config.toml
n_layer = 9
d_model = 256
n_experts = 80
experts_per_token = 3
d_expert = 160
d_shared_expert = 0
activation = "silu"
moe_layers = [1, 2, 3, 4, 5, 6, 7, 8]
router_score = "softmax"
normalize_top_k = false
routed_scale = 1.0
balance_loss = 0.00275
balance_bias = false
init_std_router = 0.029
lr_router = 0.00165
vocab_size = 22949
norm = "rmsnorm"
norm_eps = 1e-06
tie_embeddings = true
optimizer = "laprop"
lr = 0.0012
beta1 = 0.9
beta2 = 0.95
grad_clip = 0.5
batch_tokens = 65536
seq_len = 1024
train_tokens = 551800000
steps = 8420
dataset = "wikipedia_en"
Below are experts of layer 2 (counted from 0) of a mixture-of-experts language model. Rows are named router (the router's row for the expert), up (a neuron's input weights, with its number), down (a neuron's output weights, with its number) and show model dimensions 0-255. Each number is 128 + 32 x the weight over its row's rms, rounded and kept within 0 to 255.
After each expert's rows: a language model's description of what the expert responds to. This comes from a sample of Wikipedia text that the model never trained on.

# expert 3
router [115 194 159  85 120 174 157 175 102 150 160 146 151 126  92 157 126 116 153 169 127 124 121 119 104 118 163 193 101  61 116 134 135  79  56 116 164 188 152  90 127 146 121 130 125 124 158 113 145 150 158  95  94 130 194  78  85 110 151  97 123 122 145 128 125 193 105  84 167 148  98 110 100  88  58 147 147 165 111 142 163 106 100  99 160  98 153 127 156  86 140  99 129  91 165 132 138 117  89 169  85 133 145 114 126 154  43 142 119 181  72 145 115 218 127 120 121 144 104  86  81 202 127 148 124  88 109 166 149 137 133 144 121 121  80 124 122 109 129 137 144  92  85 151 155 121 162 179 173 113 122  67 107 118  92 126 105  62 143 142 178  85 115 106 176 135  71 124 124  98  94 108 115 166 125 122 117 166 108 114 137 139  88 119  89 167 130 132  78 151  99 121  78 116  90 121  81 131 159 113  87  99 171 112 161 104 158 101 117 120  93 170 134 153 143 132  77 109 171 132 103  93 124 134 221 126 148 157 151 153 106 138  90 212 147  87 169 181 119 179 176 111  97 155 119 164 130 110 167  84 204 120 156 156 110 152]
up0 [110  86 107 178 134 109 147 134 157  89  88 121 115 135 154 138  88 125 139 126  88 112 136 131 142 127 109 130 163 205 164 132 123 158 181 130 122  74  88 108 125 117 101 149 185 147  91 138 110 147  67 160 145 123 102 177 118 148 114 153  91 137  92 126 118 100 174 153 133 123 122 144 108 136 166 155  91 130 113 127  88 120 132 152 110 156 111 154  81  96  93 104 116 136 163 130  85 157 172  71 161 121 145 107  80  84 181 170 142  68 170  90 175 139 113  46 147 130  92 157  73 123 162 116 104 130 128 100 118 159  96 109 131  84 187 169 154 105  96 114 154  93 180  81  92 113 127  70 103 158  93 142 150 110 158 144 124 130 135 180  90 165 182 185  93 165 116 122 149 150  85 199 197 157 127 145 193  83 174  95  74 149 194  88 181 124 116 157 118 114 137 110 166 168 101 173 161 144  75 151 134 146  33 133  92 155 128 152 139 191 163  58 168 151 102 175 114 157  81 122 146 202 113 109 133 144 129  79 169 107 102 105 139 138 124 129 105 115 140  80 110 168 125 180 130  76  96 109 134 160 132 126  97 120 152 126]
down0 [120 126 154  86 137 106 138 157  82 151 178 106 128 133  72 142 151 142 154  81 114 145 140 144 112  99 133 184 128 129 128 162 127  83  88 129 144 120  67  63 123 160 114 153 113  98  78 109 160 176 126 121 102 150 182 138 114  69 128 167 109 124 110  78  84 126 144 123 100 117 104 134 101 108 184 134 154  90 147 113 146  93 116 163 129 172 102 164 125  93 161  87  77  57 131 163 143 127 183 127 107  76 135  96 115  95  90 201 120 101 115 109  92 157 160  97 135 120  89 146  75 111 192 102 141 127 117 125 126 102 116 140 144 115 135 129 123 110 100 151 166  82 145 135 116 133 140 117 148 164 171 127 109 161 119 111 116  70 130  92 139 143 109 143 103 133  86 204 149 135  84 151 159 196  59 117 127  78 148 186 157 166 255 162 144 145 104 144 104 144 156 104 169 113 119 149 130 149  42 131 113 109 132 154  69 160 143 106 105 204 131 123 121 156 163 112 101 181 122 158 109 121 128 116 150 153 172 107 164  89  63 141 102  99 128 142 168 143 152 177 188 218 131 159 109  97 121 111  92 122 151  72 101 122 157 130]
What it handles: Abstract or general nouns and completed word endings in expository prose, such as organization, version, system, team, -ical, -ation.

# expert 60
router [ 86 152 117 119  90 100 114  93  82 121 163 148 189  88  58  97 122 119 200 174 158 156  33 128 100 123 158  92 151 144 123 134 101  77  60  84 124 104 144 188 149 107 141 108 160 113 169  93 160 108 139 172 130  94 185 114 188  98 158 196 154 129 152 114 103 124 147 191 128 130 112 120 117 108 142 114 178 148 169 118 127 112  78  91 129 123 153  98  98 151 108 129 114 112 112  99 129 132 141 103 111 162  89 178 124 150  83 124  58 148 108 126 152 119  89 121 145 167 102 106 132 211 130 127 118 121 115 149 143 131 148 142 117 167  92 135 106  86 217 152 133 111 128 127 156 136 129 121 172  76 114 116 158 128 137 102  80 128 149 155  86  76  75  94 108 113 131 146  94  81 157 118 175 116 162 161  90 190  87 123 141 136  92 138 114 138  98 149  71  73 158 149 125  97 106 103 132 128 152  63 129  89 128 183 150 126 183  88 122  80  73 148  97 107 168  86 123 121 121 127 140 102 101 149 157  68 120 184  62 139 123 108 143  80 118 179 147 140 118 183 167 145  69 119 144 170 204 154 127 118  73 109 166 161 133 116]
up10 [124  81 140 153 151  89 162 172 146  67 146  99 110 124 110 111 124 106 158 151 147 138 146 134 129 112 132  74 178  94 122 140 190  96 136 120 143  67 104 117  91  47 124 128  68 103 143  69 104 157  97 139 122  81 147  89 128 107 130  79 123 127 110 167 147 150 100 150 128 122 139 133 100 138 154 161  99  78 147  75 143 137  70 135  95 101  80 129 144 110 151 110  68 122 171 127 196 174 136 100 154 160  99 135 122 164 127 112 112 112 124 180 110  84 109 142 136 131  82 152  66 142 105 168 119 144 170 109  66 116 154 164 176  94 118 153 174  20  96 164 170 122 121  67 140 154 115 120 146 148 125 106  73 138 116 118 138 185  65 126  43 127 107 150  75 164 119 140 160 126  82 157 116 126  98 108 124 116  69 205 182 159 136 148 117  80 127 114 139  94 171 122 112 158  99 111 131 126 132 126  88 154 169 136 133 127 154  21 142 117 128 132 198 153 207 160  48 130 102  91 114 121 172  95 152 125 139 112  65 100  89  97 140 109 110 127 174 177 142 132 133 154 139 134 163 102 141 147 140 132  82 112 134 136 132 149]
down10 [ 93 121 120  74 154 129 164 152 136 164 131 134 203 169 144 111 142 176 104 135 137 118  61 113 181 110 138  90  71 107 121 110 172 100 159 108  99 150 157 114  64  71 131 158  71 136  91 200 142 127 147  73 154 126 148 127 116  96 115 137  98 155 163 176  83 131 112 134 145  57 132  55 189 153 130 121 122 160 172 131 139 100 116 140 122 159 137 107 114 151  79 139 130 120 106 132 159 127 162 147 121 135  98 170 103 134 118 185 136 142 100 129 140 144 137 164 111 103 102 201  87 149  75  93 143 140 139 130  78 126  60 147 163 124 178  88 143 118 121 123 136 124  93 118 148  97 165 123  45 112  93 139  41 135  92 128  98  51 118 133 181 143 112  96 157 114  85 114 146  76 101 151 106  58 130 155 120 122 116  78 140 120 157  72 126 144 127  97 161  75 148  91 147 116 127 171 110 146  49 123 102 191 165 163  93 134 122 125 154 162 155 164 131 143 179 119 101  86 110 158 165 162 149 107 130 119 127 147  71 160 144 183 138 141 149  83  51 167 106 100 155  93 184 131 115  83 173  79 132 101 148  96 152 136 100  93]
What it handles: Cells and pipe separators in wiki tables, such as empty cells, results like by 27 runs, 6–4 scores, and show titles.

# expert 23
router [112 192 133  94 135 168 130 126 114 153 154 165 156 105  95 132 140  91 100 150 161 120 137 110 145 131 187 118 122  84 116 115 119  60  74  94 170 185 157 134 115 117 162 113 110 132 169 110 127 132 127 131 106 127 163 131 130 110 142 123 143  90 130 172  79 132  53 135 145 156 166  99 120  97 101 117 141 144 109 148 161 147 121 105 157 115 176 155 162 143 140 112 113 170 142 122 161 118  99 172 117  86  78 136 137  97  54 116 112 151  53 164 116 207  97 153 152 159 132  92 134 132 152 134 133  86 122 163 116 123 123 129 108 173  78 116  80 177 167 153 109 103 134 133 133 136  96 150 149  98 174 122 128 169 124 159 104 115 128 136 192  67 104 156 179 122 101 111  91  85 171 150 124 118 129 119 100 169  73 130 152  99  31 188  94 171 132 100 101  85 101 136 109 181 175 105  83 166 203  94 140  94 184 122 164  99 162 112 116 108  82 173 106 106 181  76 131 122 112 114 145  59 107 153 139 103  96  82 103 132 172 165  70 197 144 138 144 150 101 219 177  83 135 112 135 175 164 127 181  96 164  99 164 160 110 133]
up0 [189 116 154 115  93 155 177 172 220 146  93 120  81 115 154 114  81 107 114 118  94  86 119 171 144 132  98 104 130 102 158 122 141 123 142 145 113 133 129 135 107  52  98 163 107 123 150 154 155 121  83  94  67  93 176 160 118  86 124 141 115 170 133 106  79 149 191 102 100 114 162  93 112  81 136 113 154  68 156 171 135 141 207 132  60 105 124 137 108  94 108 144  84 120 147 139 172 121 131 118 153 154 126 149 124 132 170 183 140 140 115 133 108 195 158 179 120 122  64 128 127 139 185 160 119 124 109 148 130 120 147 139 116 159 187 172 127 117 108 173 139 165 164 142 109  71  84 116 134 122  64 147  97  94 140 104 118  88 185 121  94 133 155 150 157 146 124 160  98  93 110  96 159 173  50 129 123  90 156 148 104 129 198 160 120  89  36 169 149 114  76 156 145 110  97 123 168 128 145 131 164 126 131 136 140  83 108  94 111 143 172 129 175 122 122 157 131 168 107 157 110 153 173  60 160 172 168  88 135 157 182  93 107 160 140 123 148 183 115 110 179 114 160  90 114 133  54 103 175 158 123 152 170 125 125 189]
down0 [141 209  55 168 104 172 150  92 107 105 125  93 158 138 104 153 170 184 114  84 138 110 126 135 190 130  93 100  95 120 123 109 156 131  86  83 145 103  62 142 103 124 182  84 168 162 101  95 179 120 162 198  84 137 127 155 135 152 109 130 203 102 154 109 163 125 147 160 100 138  93  85 130 129 143 129  77 149 154 130  78 137  85 135  97 139 134 134 136 143 185 144 114 142 117 125 114 198 107  81 161 124 164 138 121  90 123  75  73  92 120 207 130 118 127 162 122  92  63 172 134 126 131 146  72 100 140 138 162 134 125 110 201 137  67 131  65  98 116 117 140 106 122 159 147 117 174 122 128 115 137 120 102 167 180 137  99 200  89 112 114 114 108 140  94  89 152 118 157 195 167  98  88  86 171 147 150 123 175 153 154  95 101  96 155 116  71  84 124 123 113 194 160 125 101  84 136 159 180  95 122 124 138  78 168 138 117 116 168 108 140 150 125 119 153 156 132 152  90 104 110 119 131 158 139  90 180 101  74  98 132 117 177 123 111 181 127 152 120 141 178 142 178 121 172 148 139 141 154 149  72  93  68 138  70 160]
What it handles: Cells opening table rows in sports and election tables, like Gold, Bronze, Silver, Turnout, Conservative, plus row numbers and list markers.

# expert 51
router [116 190 148  73 142 173 138 118 109 133 151 170 151 144  95 127 160 110 165 182 158 133 141 147 130 113 156 112 109  68 101 166 154  75  65  97 154 192 153 127 125 147 159 107  97 116 171  76 125 142 150 140 117 122 175 101 132  87 137 148 157  74 159 137 113 144  61 110 165 128 123  91 132  92  82 137 123 133  86 161 143 122  83 123 147  99 154 104 168 139 144 113 112 132 155 152 174 117 107 184 106 100  75 117 126 149  57 109 120 150  45 148 140 167 139 143 159 159 103 101 121 170 120 118 123 116  95 175 137 134 120 113 139 159  71  97  90 156 146 156 129 103  91 160 147 151 111 142 163  83 173  75 176 152 100 149  86 106 104 113 183  79  93 120 158 116 112 132  94 116 157 106 116 142 137 142  80 186  89 115 148  76  57 143  89 164 147 109 102 146 125 146  68 149 126 128  87 179 187 116 128  73 165 130 141 101 142 128 104 107  77 157  83 118 175  75  92 104 155 119 146  52 118 129 148  97 130 149 124 174 164 176  78 232 145 147 155 163 122 199 170  76 135  91 135 168 156 131 159 126 162 128 176 160  75 143]
up11 [128  99 150 123 102 141 169 109 171  74 130 164  68 137 164 164 114  98 120 191 154 144  92  80 146 191 102  95 129  98 183 109 111 149 172 154 133  84 137 157 137 150 137 116 129 150 183 156 126 143 101 140  82 101 114 137 149 104 139 158 129 145  36  77 155 177 178  86 103 118 118 136 114 122 153 142 104  94 151 113  95 154  93 165 161 105 218 165 170  76 110 114 145  42  70 108  95 173 172 188 108 152 110 103 121 147 160 182 142 142 148 143 142 127  89 112 104 162 103 138 137 146 129 149 141 180 179 153  90 118 150 164 160 143 195 156 189 152  63 110 111 160 163 126 148 151 172 100  71 150 115 103 181 109 125  81 107 211 129 100 109 173 143 133 136  92 122 117 132 105 139 132 162 170  93 138 184 105 127  90 148 158 157 143 134 119 104 128  67 190 137 108 131 125 171  96  92  81  76  80  91 137  82 198 145 142 117 113 157 110 154  94 132 144 130 127  79  69 132  80 147 175 132 155 130 100 112 175 108 162 135 122 145  85 148 100 148 126 189 130 110 135 132 120 111 112 128 182 111 150  94 159 145  91 117 102]
down11 [175 138 129 178 140 126 145 120 123 103  75 135 158 131 118 115 163 128  76 181 148  48 128 125  91  91 128  90 130 148  85 120 179 122 144 145 136 137 129 167  80 147 161 114 114 153 110  66 103 125 167  88 168 148 142  86 162 105 103 124 156  92 154 169  96 161 107 161 134 110 117 167 124  71 174 131 125 145 128 102 123 110  76 150 102 106 127 122 114 175 119 153 169 145 122  63 164  94 176  92 150 129 142 191 140 132 139 143 144 162  93 225  97 178 187 121 106 173 159 163 113 144 126 136 146 131 163 101 109  96 184 131 193 141  88 100 146  86 164 103 188 140 110  89  73  20 129 148 148 128 117 212 146  96 130  84 167 137 104 131 111 111 122 128  94 148 149  96 132 125  95 141 121 121 138 101 110  84 162 127 143 120 156  88 124  66 154 106 169 136 124  42 115 104 123 108 144 117 103 132 134 109 139 120 123 120 130 131 102 135 152  99  93 131  86  94 124 171  87 125  75  37 124  87 132 115  96 133 175 112 140  99  99 126 132 155  67 201 124 190 132 120 134 131 150 172 125 121 177  46  85 199 129 160 106 128]
What it handles: Small numbers such as 2, 11 and 13 in scores, percentages, dates and statistic lists, plus scattered prose word pieces.

# expert 47
router [139 152 129 148 140 204 133 166 126 129 165 113 139 171 118 130 152 110  81 178 150 122 161 156 143  78 168 149 116 105 134 141 137 151 118 146  85 186 174 142 109 114 197  68 112 182 136  84 101  67  78 126 155 111 163 121 102 133 156 110 118 131 164 162  44 115 107 142  94 130 138 152 133 116 170 134 111 120 105  83 145 109 166 121 205  91 142 138 123 132 121 136 127 111 115  73 141 108 165  88 105  82 148 107 143  77 152 119  87 114 133 145 126 127 179 107  31 157 172 114 155 133 151 133 135  81 158 119 144 139 164 122 104 103  68 177 114 151 116  93 136 142 112  79  84 102 156 148 162 148 131  99 192 172 113 144 169 115  90  60 163  81  99 129 148  85 148 191 109 154 109  60 113 150 168 162 139 159  81 147 121  84 101 180 130 175 157  82  99 175  61 106  94 144 142 113 104 163 124 127 139  67 156 128 174 122 150 187 122 102 117 139 140 123 140  90 111 154 171 106 180 108 149 126 106  79 119 133 110 135  83 145  88 152 177 203 120 201 138 167 121  67 145  81 115 112 148  94 185 169 123 141 168 129 139  99]
up2 [109 169  77 128 142 105  73  72 172 150 146 144 122  91 122 126  98 164 137 169 143 178 181  96 126  74 116 146 191 185 192  97 141 105 154 176 145  51 106 163  78 120 105 107 211 147 188 145  90 106 147  66 141 140 113 140 126 192 172 154 106 139  86  77 169 101 101  95  93 151  86 111  91 124 124  82 132 150  88 132  84 139 131 143 157 108  85  81 171 108 146 104 157 157 111 166  91 102  89 150 175 153  41 119 125 148 204 119 104 165 128 176 104 132  84 136 134  89 152 141 180 149  95 117 133  93 162 165 167 165 135  49 141 121 178 124 157 174  83 127 105 132 115 115 142  70 127 100 115 121 157  82 120 148 103  87 121 149 123 118 159 156 157 110  83 127 124  70 101  62 120 109 124 131  95 159 124  48 129  94 126 118 151 127 180 143 123 168 116 140 173 141 177 161 138 109  98 104  86 138  89 141 125 120 124 146  93  99 135 102 132 119 169 107 130  99 129  83  85 181 186 142 167 120  96 146 138 118 108 148  61 142 106 122 125 104 175 169 130  91 124 170 124 160 120 120 135 124 132  99 117 195 119 123 126 157]
down2 [ 88 113 165 107 111 148 110 180 124 104 159 142  63 104 153 104 175 146  97 158 105 147 146  94 179 121 157 142 125 121 153 109 129 139  75  70 152 105 114 143  88 130  78 134 125  88 150 141 132 133 101  82 118  72  98 104 124 148 182 119 100  96 160 123  55 109 124 124 168 131 153  86 119 120 156 134 113 148 117 148  97 120 133 169 130 116 107  51 180 113 126 131 114  90 128 150 191 150 153 119  87  68  99 151 154 174 171 171 124 173 141 130 136 120 171 107 122 169  90  87 111 128 112 106 103  70 138 113  97 147  77  83 147 109  90 139  87 121 132 100 163 135 142 162 150 120 134 153 129 107 106 167 174 164  98 117 128 125  63 117  54 203 154 163 156 160  86  96  75 121 160 124  77 174 181 171 161 117  81 163  89 111  78 112 194  81  66 124  95 178 190 133 152 136  63 162 136 109 143 159 105 146 146 155 157  86 133 126  94 105 138 140 141 151  97 106 113  86 131 108 135 155 162 161  96 131 111 200 140 154 109 149 163 137 154 151  56 106 166 117 101 118 141 207  67 150 107 126 156 140  95 105 146 177  65 187]
What it handles: Degree, minute signs and their digits in geographic coordinates, plus numbers before units like mi), m/s, pm.

# expert 15
router [131 170 112  94 127 179 108 109 107 132 140 148 169 109 111 113 143 105 129 192 138 146 162 139 127 114 175 151 137  68  79 169 125 111  90 105 102 190 152  87  93 151 160 108 127 111 177 112 109 149 116 126  98  98 194 119 114  85 140 157 120  98 147 155  89 111  63 121 179 142 113 127 123  71  55 109 125 147 121 134 164 135 104 120 179  73 165 100 167 141 165 150 115 102 181 150 165  97  81 156 109 102 133 155 108 106  63 135 145 151  70 132 155 163 105 125 119 157 145 115 134 169 129 166 111  90 111 172 133 173 140 109 147 169  78 139 102 173 126 130 125  79  83 160 141 160 130 184 158 138 152  68 182 153 111 136  74  95 110 106 189 125 105 122 173 141  92 139 131 130 107 105 124 148 124 164  70 171 111 101 140  90  71 124  97 127 148  84 104 128 122 153  71 163 110 128  93 180 176  96 161  92 172 126 156 102 156 115  90  94  61 166 101 135 158  91 129  83 189 123 153  69 111 118 163 108 122 189 138 171 166 160  94 208 154 146 111 175  67 200 136  73  86 100 137 181 125 112 147 127 162 131 168 162 121 152]
up1 [ 60 166 124 110 108 134 148 129 118 119 125 146 109 202 176 116 129 128 155  86  99 177  69  97 164 104 127 101 165 110 124 104  16  58 133 133  95  95 136 102 130 126  62 198 114 129 119  86 132 135 109 141 143 151 102 144 124 103 125 131  37 168 139 113 157 158 144 148 128 109 168 138  86 107 127 122 121 135 161  90 118  94 138 172 111 131  88 173 130 105 134 105 129 184 124 113  92 138 158  81  88 157 129 165 119 111 144 120 174 156 137 144  65 119  84  89 135 125 123  64  99  89 169 134 177 126 163 132 145 211 114 131 134  62 102 147 142  75  84 168 168 129 154  99 145  76 157 156 135 110 142  84  93 179 114 146 164 129 120 197 154 142 128 135 143 164 132 101 123  71 102 137 108 171 144 104 139 126 126 106 133 145 129 173  81 120 126 131 132 177 156  89 152 161 188 158 142  62  30 116 136 176 151 113  86 133  95 107  85 161 125 171 149  64 126  77 147 117 116  99  93 124 104 153 110 124 137 184 168 143 111 155 151  90 181 146 150 133  92 130 140 186  96 139 126 126 126 128 112 209 131 140 118 101 153  63]
down1 [107  93  95 144 117 148 138 143 107 136 129 151 111 116 166 103 128 122  99 121 109 119 170 170 157 147 153 185 109 153 167 127 143 138 180 104 144 179 118 119 148 176 105 104 112 185 119  85 116 142 140 159  75 177 107  98 141 159 147  88 108 159 140  96 162 128  72  34 148  68 107 135 157 141 149 141  84 164  80 106 143 134  83 135 192 190 178 128 218 170 150 116 136 128 144 124 123 116 123 132 144  87 136  98 102 157  72  96 164  79 132 162 168 159 105  95 145 123 131 159 156 119  91 121 164  77 116 136  86 162 137 158 124 147 130 138  97  79 134 124 123 109 169  95 125 154 175  62 147 127 158 145  79 126 162 119 126  77 135  66 144 160 121 135 126 121 134 126 152 192 154 204  94  98 156  88  77 125 146 174 166 122 110 143 187 165  94 145  99  60 101  80 180  68  94 116 100 150 116 168 153 172 156 112 123 123  75  93 129 157  64 157 129 151 126 191 111  73 139 114 215 109 151  73 141  82 125 135  97  91 119 149  99 170 127 149 191 130 119 125 114 103 118 105 141 146 128 147  48  92  96 138 134 139 153 164]
What it handles: Numbers, decimal points and pipe separators inside data tables and number lists, such as ISBN 978, vote counts, times, standings.

# expert 52
router [125 154 150 150 100 131 168 150 102 110  78 160 131 147 172 102 149 201 135 146 101 166  82 146 114 136  61 146 106  85 193 147 100 135 184 144 122 123 151 156 179  83 143 150 100 111 189 128 140 102  72 100 154 132 118 174 172 137 137 135 135 118 129  76 129 166 184 102 138 104 131  77 162 117 138 170 149 175  98  99 125 120  90 176 164 154 125 105 159 155 109 120  86 143 124 138 149  86  88 114  76 230  88  88 166 125 190 158 160 102 159 103 186 113 160 140  95 160 120 126  73 142  98  64 128 188 126 156 120 156 126 151 189  98 172 143 108 100 128  96 119 137 172 130 125 116 148  83  77  93 133 190 143 194 107 128 177 193 180  61 145 166 141 153 147 156 123 119 139 123 165 140 119 146 146 114 157 171 147 144  94 131  82 112 115 134 147  78 147 115 154 170 124 131 134 212 133 152 100  81 146 129  99 106  98 164  93 131 109 104 135 123 130 135 135 118 177  63 128 105 101  96  77 156  59 136 160 105 104 155 135 179 150  84 104  97  74  75 152 138 113  98  99 146 151 134 136 110 133 188  78 102 151 146 105  92]
up0 [ 86 107 135 175 146 108 103 122 133 114 122 151  93 172 127 134 134  91 146  75 179 154  89 162 117  66  64 137 181 163  86  76 154 168 122 109 155 128 118 130 148 126 175 142 142 123 108 101  65 151 126 101 141 174 143 147 115  84  69 105  98 143 136 125 102  90 190 174 154 103  91 128 207 128 187 136 165 132 175 200  81 145 127 153  90 145 170 142 124  89 113 100  99 144  93 102 105 118 189 135 111 133 106 118 108 104 144 153 162 110 109 113 142  68  89  95  76 136 191 112 129 122 158 101 148 157 151 166 148 132 161  61 119 100 159 209 161 180  81 103  90 150 126  64 157  97 152 102 111 121 129 124 137 131 174 106 133 157 123 163 120 147 119 170 102 106 117 162 143 148 113 139 170 128 153 230 135 171 167 141  86 120 121 126 113 107 146 120 156 115 167  90 128 209 132 141 158 121 206  86 109  76 131 174  82 133 107  92 103 101 110 105  93 145 138 179 113 110 113 127  80 145 121 103 178  97 108 107 155 122 156  86 154 160 113 124 141 128 108 146 169 146  86 183  70  59  88 109 139 114  88 160 115 160 110  83]
down0 [162 117 130  92 124 152 111 119 120 154 166 168 136 157 183 100 130 135 117 211 128 134 143 116 135 187 196  85 121 137 141 118 104 106 109  93  94 120 121 137 134 145 105 173  96 118 140 145  98  75 101 150 161 153 120 175  88 120 193  65 147 141  96 124 108 134  62 120 138 160 124 118 122 140  93  97 151 131 142 136 141  67 123  87 187 184 123 105 170 175 129 145  99 170 153 114 143  86 101 177 107 116 167  82  89 182 164 150 153 167 205 109 101 163 144 164 151 119 134  94  99 127 143 110 124  39  94 139 213 147  60 127 117 101 112 166 109  90 123 187 162 103  89 149 112 123  76 159 136  89 118 160 111  98  40 150 143 108 127 103 151  84 111 100 144 142 131 117  94 128 148  89  91  96 117 112 142 106  70 158  95 149  70 137 124 151 173  94 118 136 157 111 188 115  93 125 142  81 147  73 173 155 167 155 159 149 117 115 127 150 155  93 109  89 170 133 152  91 142  60 161 149 130 154 124  83 162 114  96 120 149 149  76 170 121 136  70 111 105 147  77  94 161 160 182 144 109 168 138 118 173 103 123  63 120 180]
What it handles: Prepositions opening time or place phrases, often at clause starts, such as after, during, before, in, until, ", in".

# expert 25
router [160 141 193 130 133 141 129 161 168 132 144 112 169 129 102 139 152  34 128 153 172 119  66  74 123  95 155 169 114  96  98  89 128 104 105  82 158 120 108  84  91 149 108  72  95 148 131 158 142 145 119 161 157 109 124 124 163 139 153  96 141  99 132 153 120 123 119  73 108 172 162 136  82 125  80 124 143  93  81 116 131  75 102  95 126 133 168 147 152 117 136 105 132 106 122 145 164 128 154  89  69 128 118 113 139 160 149 108 136 178 122 121  78 178 105 137 162  85  69  82 191 153 150 139 154  68 133  92 133 142 155 146 112 138  61  90 149 154 132 179 201  75 109  91 135 143  97 146 171 186 112 111 168 133 138 117 153 123 144 105 150 101 152 120 135 134  77 144 116 112 128 136 114 165 142  94 140 132 101 134  93 130 111 181 100 201 153  84 105 135 129 137 134  94  76 121 177 161 136 194 109 163 163  62 156 116 178 115 207  87  84 159 113 185 156 142 145  89 177 182 132 119 138 122 132 206 163 104 116  82 126  96 148 173 160 155 145 143 153 122 136 150  69  47 153 125 104  86 134 199 143  91 193 156 103 133]
up0 [102 112 107 148 105 120 121 106 131 107 110  96 126 125 110 154  99 154 156 113 177 146 167 176 182 217 104 141 121 133 163  71  73 108 147 145  82  99 185 107 137 107 150 107 175 156 102 109 178  74 106  87 138 165 177  79  80  97 160 185 108  94 142 158 173 140 121 172 155 132 107 122 115 134 126 102  86 139 156 149 132 108 119  67 154  62 128 183 144 105  77  68 137 176 128 176 133 162  90 132 123 122 123 108 123 156 147 188  86 107 129  72 123 134 114 101 117  80 121 177  85  79 138  93 136 118 171  83 103 117 121 135 110 184 120 150 106 151 125 107 105 133 138  77  62 101 122  92 137 123  87 111 108 139 175 150 155 120 187 147  86 143 146 163 127 157 105 148 115 143 129 112 160  82 151 134 114 216  40  91 111 126 134 104 104 125 133 137  96  91 153 151 112 114 147 143 100 128 113  67  85 116 134 101 148 101 120  50 103 157 153 181 121 182 138 185 110 126 153 120  71 171 123 194 204 131 158 140 174 109  92 149 122 141 124 112 100 151  98 101  71 152 126 130 141 188 157 193 131  50 139 120 126 146 138 129]
down0 [149 114 167 117 123 150 129  93 157  64 137 139  98  55 101 106 132 161 103 160 113  77 133 110 131 100 111 142 136 141 110 104 124 138 129 173 150 127 142 103 106 123 138 151 119 138 172 150 142 135  93 114 133 169 133 153 168 181 103 150 136 255 127 127  73  81 150 112  99 114  87 108 108 123 142  80 159 104 146  95 112  81 114 136 130 131 142 114 117 198 156 135 118  74  70  91  76  46 122 183 107 133 171 101 138 118 191 106  75 157 159 108 127 155 130 116 131 114 110 128 128 196  90 122 114 174 123 120 139 112  99 112 178 144 123 113 130  90 146 149 120 106  59  62 134 146 131 169 155 125 162 192 152 178 119 136 169 159  56 191 160  60  98 145 152 145 171 138 160 140 113  95  93  94 165 199 157 111 174 138 170 177 100 131  69 136 129 128 192 125 121 139 115 120  69 164 144 182 145 162 145 143 145 150 142 116 135 156 148 121 106 130 135  65 148 163 162  93  63 111 138 129 136 102  49  98 152 163 159 103 109 132  94 106  65 165 136 118 194 113 175 179 137 120  81 131 121  99 110 116 127  96 169 140 128 141]
What it handles: Middle or final pieces of longer common words and species names, such as -val in disapproval, -ological, -ruct, -qual.

# expert 20
router [114 135 143  99  94  92 105 137  92  98 178 178  95 101  60 157 112  85 142  98 116 173 117 129 116 109 109 113 124  57  90 157 139  67 138  81 134 141 153 158 111 140 122 111  90 156 172 123 154 131 136 150 117 100 119 115 158 122 179 130 157 122 173 134 190 149 114 137 108 172  47 167 196 113 104 137 150 176 135 147 146  91 163 158  82 102 137 100 155  97 112 171  91 115 129 117  74  95  83 188  65 144 111 135 128 186  98 124  92 180  85 143  87  85 140  73  68 138  98 105 134 137 114 177  61 143 117 146 145 162 135 118 157  93  93 182 145 110 131 133 112 102 109 154 129 113 153 119 157 118  92 148 128  81 143 108 109 167 104  75 121 138 108 138 136 132 127 127 137 135 138  89 177 134 138 164 133  90  97 128 113 134 121 147  75 143 105 131 113  81 134 110  76  84 144  90  70  85 184 108 125 102 207 145  97 127  83 170  62 109 117 153 165 127 141 153  80 137 141  81 182 106 175 159 158  66 115 127  90 140  99  98 148 114 166 125 170 134 103 178 145  45 132 139 194 187 163 218 101 120 151 123 107 152 121 100]
up11 [102 118 134 126 151 130 116 152 187 131 163 135  93 174 122 202  81 100 180 108 109 147 148 122  94  69  89 142 162 155 171 112  91 174  99 105 182 117 137  62 117 112 161 137 106 178  97 127 153 176 158 151 118  93 156  89 206 128 107 114 146  82 122 109 114 134 125  97 160 107  85 137 131 178  86 200 105 100  85 210  73 121 109 180  79 106  56 140 184 108  94 134 114 136 132 161  67 165 173 152 131 127 148 122 117 174 121 142  90 159 116 112 146 129 139 144  90 127 137  46 148 174 119 144 126 158 142 154  83 164 128  97 201 113 153 204 120  90  80 194 122 124 166 150 152 136 141 140 127 147 158 142 175  80 160 200 111 186 149  87 119 181 166 156 115 132 105 171 139 151 150 103 183 171 104 107 187 123 138  79  93 140 119 110 177 115 170 146 111 128 103  83  97 160 164 117 101 123 100 137  99 131 141  89 106 128 156  93 131 123 118 119 138 152  97 129 112 100  97 134 111 157 140 129 125 120 162 145  97  68 107 124  70 117 123 128 143 129 168  98 127  98 107  87 127  91 108 149 110 164 190 122 144  78 157  69]
down11 [116  30 155 146 153 119  35 121 110 145 161 110 186 160 112 139 184 142  53 126 146 105 124 121 127 135 134 142 142 146 130 147 128 137 126  88  94 133  86  85 113 108 169 168 150 125 157  81 162  38 154 107 147 113 139 112 141  77 117 103 103 186  99 156 127 131 166  68 119  86 116 174 165 169 107  82 147  79  84 164 146 124 117 109  66 142 107 162  84 113 101 152 113 140 120 104  71 141 165 136 131 109  82  60  90 128 187 152  87  76  93 124  82 146 126  68 112 113  77 127 130 133 121  98 137 126  59 104 112 115 124 135 106  70 111 129 136 143 123 210 169 161 135 161 114  87 130 129  97 111  81 110  44 150 103 144 125  65 141 148 168 114 100 108 149 124 137 122 108  93 121 104 123 131 118 119 104 103 196 136  54 109 125 117  47 151 119 100 119 151 142 177 122 133  98 136 135 131 119 107 143 115  85 100  89  96  90 160 174 118 106  91 155 101 167 110 117 102  95 130 101 140 123 160 167 136  94 179 124  98 140 132 149 110  69 115 173 164 142 150  80 150 145 106 144 100 163 141 204 137  72 151  80 107 110  85]
What it handles: Table pipes, header rows, separator lines and cell labels in wiki tables, e.g. Week 7, Set 3, Notes, percentages.